From a checkpoint of a small mixture-of-experts model trained on Wikipedia.
Size: vocabulary 8182, 21.3M parameters.
Experts: 64 experts in each of 17 layers, 32 SwiGLU neurons an expert, a softmax router.
Training: a variant of Adam for the experts, 257M tokens, 7844 steps.
Below are experts of layer 14 (counted from 0) of a mixture-of-experts language model. Rows are named router (the router's row for the expert) and show model dimensions 0-159. Each number is 128 + 32 x the weight over its row's rms, rounded and kept within 0 to 255. Numbers have three digits each.
After each expert's rows: "raises" lists some tokens whose logits its average output raises strongly, later layers aside; "gets" lists some tokens that make up at least twice as much of what it gets as of all text. This comes from a sample of Wikipedia text that the model never trained on. Tokens count by the router's weight.

# expert 26
router:121122162144133109163073113079171171122187109085110166135084141156131039084133164131143112103137131138229155088182158124141140108130148143096176117073117162146131142102146092128085121022097143116103087134153120135127160109086169089086115090081102155143180104146103159168156120117127131158035110104122120126128180094087149089117135072122110149131126085117097125144057177106129138148111112175087111150173123125145149154183121069083129141136151090091115140144146138141096163180110145
raises: " area", " region", " areas", " industry"
gets: ".", " was", "-", " E", " to", " with"

# expert 62
router:177142153125148143161059112133135177180201139083101143170096155154109094135134199115156091148155114149186136106143141162147115121113157133095142133063122163149179137108159103142099119065109126121087090101112133133142178074144164069103125109121116181128159117139110174151179104113166146159086125119128126091139179069070135098103101110160090124105158091103107180100061149069125167147130156159108137062179097102130153133203124078118138145140113062124136167169150117124070162173135156
raises: " and", " (", "-", "'s", ",", " of"
gets: ".", ",", " (", "\"", ")", "a"

# expert 36
router:150136174116100135137116125123121208136154146059113127150087131114086097082151166105101131189157112122148096134147211148134127105133168161097074150064124174130132145074181143155112133070137076135108101112122140166119135079095147087088101127115186166095119130114080225170189142136134145146073082139119106103113162108045116102129108117186072167107081098136106157180109136087118128170130135172110121143183142094173146134152123103107174170107136065163146133150125136149099144161141113
raises: "id", ",", "\n", "."
gets: " ", " H", "h", " L", " 2", "1"

# expert 3
router:142148164128115150179113100100110154148194143008106157181114122126077084127103179102139109164149164122166114175175144148116147097109140140091125143103146170122172143089173169106118096081105111106123128075101156134107167075140130073056095131134092155088163146089089171133136135081158155123088145132122132090110170113120147153121091098146104131137185079134105130098111123043132129167126138153105102120180140122164144140177111094105193171100103105149142176195179116129105172150099176
raises: "-", "R", "in", "n", "s", "ro"
gets: "\n", " (", "-", "–", " ", "/"

# expert 21
router:166119161122144184132089129186093150115153130054115153170087157172101105143109131071131139144134167177145130097134171136133115108128155146056114136098124110196154190081102177087124162055153148116140144108111125120150116111116140120096116131135149142106105128116104150150172134066128165135099086139142118114127114148109143091151138087173020148100141158117109181175038155062109175133114132146124178085176096124159149150127114091099190166108146029162143126112144132108121127143084150
raises: ".", " was", "on", "in", "yl", "an"
gets: ".", " |", "g", "ch", "end", "ach"

# expert 16
router:165172207106125142155130096139112133136142061102077128124047106159127101172146156140124084182110088132161168126104203175137147117115128161126170126054137145116144148079131139102126151067088134119110124104126092170153141105077108083097076108098135113088154119126105201161162097082158158121074109122117149113086175141077126136151109086140090135115134111101103143118060167066164150160094132102128102126159146089158145155157090059080153173124176069154125138189178115120111138149132113
raises: "\n", ".", " ", ",", "\","
gets: " |", "|", ";", " to", "–", " 0"

# expert 54
router:154142164149130121178093078086154189112181157035119139185137118162082062130123189107120084170168199128161132153149135115145103086076159148108115140103116175171165142101157213099070095087106125065151073092095118158134166107089182104122084114125100171092186127135081164130135132106172135124085123140100133119103126088127154132107143093144085111131179093112105154119095084071141128165106148159106079128159125142160131122121152119097163167150109091115131160145157102113096163163115157
raises: "I", "R", "s", "H", "P", "G"
gets: "\n", "-", " (", " \"", ".", "/"

# expert 60
router:133157138129114138125122090111142207102164137071116132175146110163126052113124148102108087096110114139208122124140192143137153106082153141069097101107104146105111141092138217112059111030099098114101098090129134207111175105069179109136079120130130156101159102178111173138145137123202157094092089130143108078138127126103172121138119127101135139124125096109069125175071118112135140148119101168105080115176174133145130121146146099147162167101133061139128140163162104181106144128120144
raises: "h", "t", "n", "p", "m", "ient"
gets: ".", " he", " a", " she", " but", " inter"

# expert 50
router:157162154119114119119128107142149118151139162091163182176065103117112011123121146152145095132141163126110118158148140128137132104131118165061099156073140148124161161060107132141111105090128100119141104108073109167134147094092188112096047108109100178132171119093066183145178195091134148147095104111126078102130146133092145099139112132135106158088138116083106155144078165086093135118138099138103124126116153092194149135172113092054175123111202083106177104153129125159130168170131087
raises: "ments", "ment", " turn"
gets: " the", " The", " a", " A", "The", " in"

# expert 20
router:129154169136063130134130074105161173138142135003116143140121178127085075112150187131098096134150115181132125140152199193160167089140146185061078154115121139133152156092099134067093102084107131104123105122084070140130137114095151120109085086138094166109170126138114115144163124096160161109077114118101124100087170103089179152169110089102109143109126114093082163185084094085117102142113141188098125132152148119114131162148097098080139170140146113125167120113138116164089144164071110
raises: "in", "r", "c", ".", "s", "f"
gets: "-", " U", " \"", " St", " K", " Ar"

# expert 43
router:182139177123062146112094120112130174104151172088110129180117162144075121132109195120121117171149151124174145137117167146136138097125155172068118153090095177144182155110168161111056087096109128109095130119111146105121152078077126067105080096125114164106141106140110161169190137118131183090106142118158133149102126099074138088127129077145088116117199071104116182190098122082154178139065120128120108103161123114115141170167116083081208157123140058113131105148160113139123149135100147
raises: ":", " to", " towards", " through", "."
gets: ",", "s", "ist", "ism", "ers", "in"

# expert 55
router:192151176145108164150093113115098116128137114096104140155060140158110074148127158087173087132087192143194155131127242134133140114123171155105139128052146156121119157086140165084100141083089084112121094134115116148154160139091138147070111124143070127102162129095077164127130096147150150115061093100130154063110140110100162108149099132127121105095134135112061170134086085080098157147105126114085084111138159140121155154143110124119162156117173074152159159163136073185063147165112122
raises: "3", "9", "2", "1", "5", "7"
gets: ".", ",", ":", "–", " in", " st"

# expert 59
router:164123165180051133156104103152135155173169171101115127158078132164124131155116148138091129129116156133210159159124152146066129069091157168066136142091088153098107143086121172102103090040128100141095105097120117169124184066043156123114125120134129191122161065146072155169143133129142141104113119115184152121087119092093123071149159088144082131110135081138082139168078104107142162129121145135117098123162124130157131168180126093118173141121125080132131157159185093160111145174147102
raises: "es", "ors", "or"
gets: " of", " not", " to", " by", " known", " for"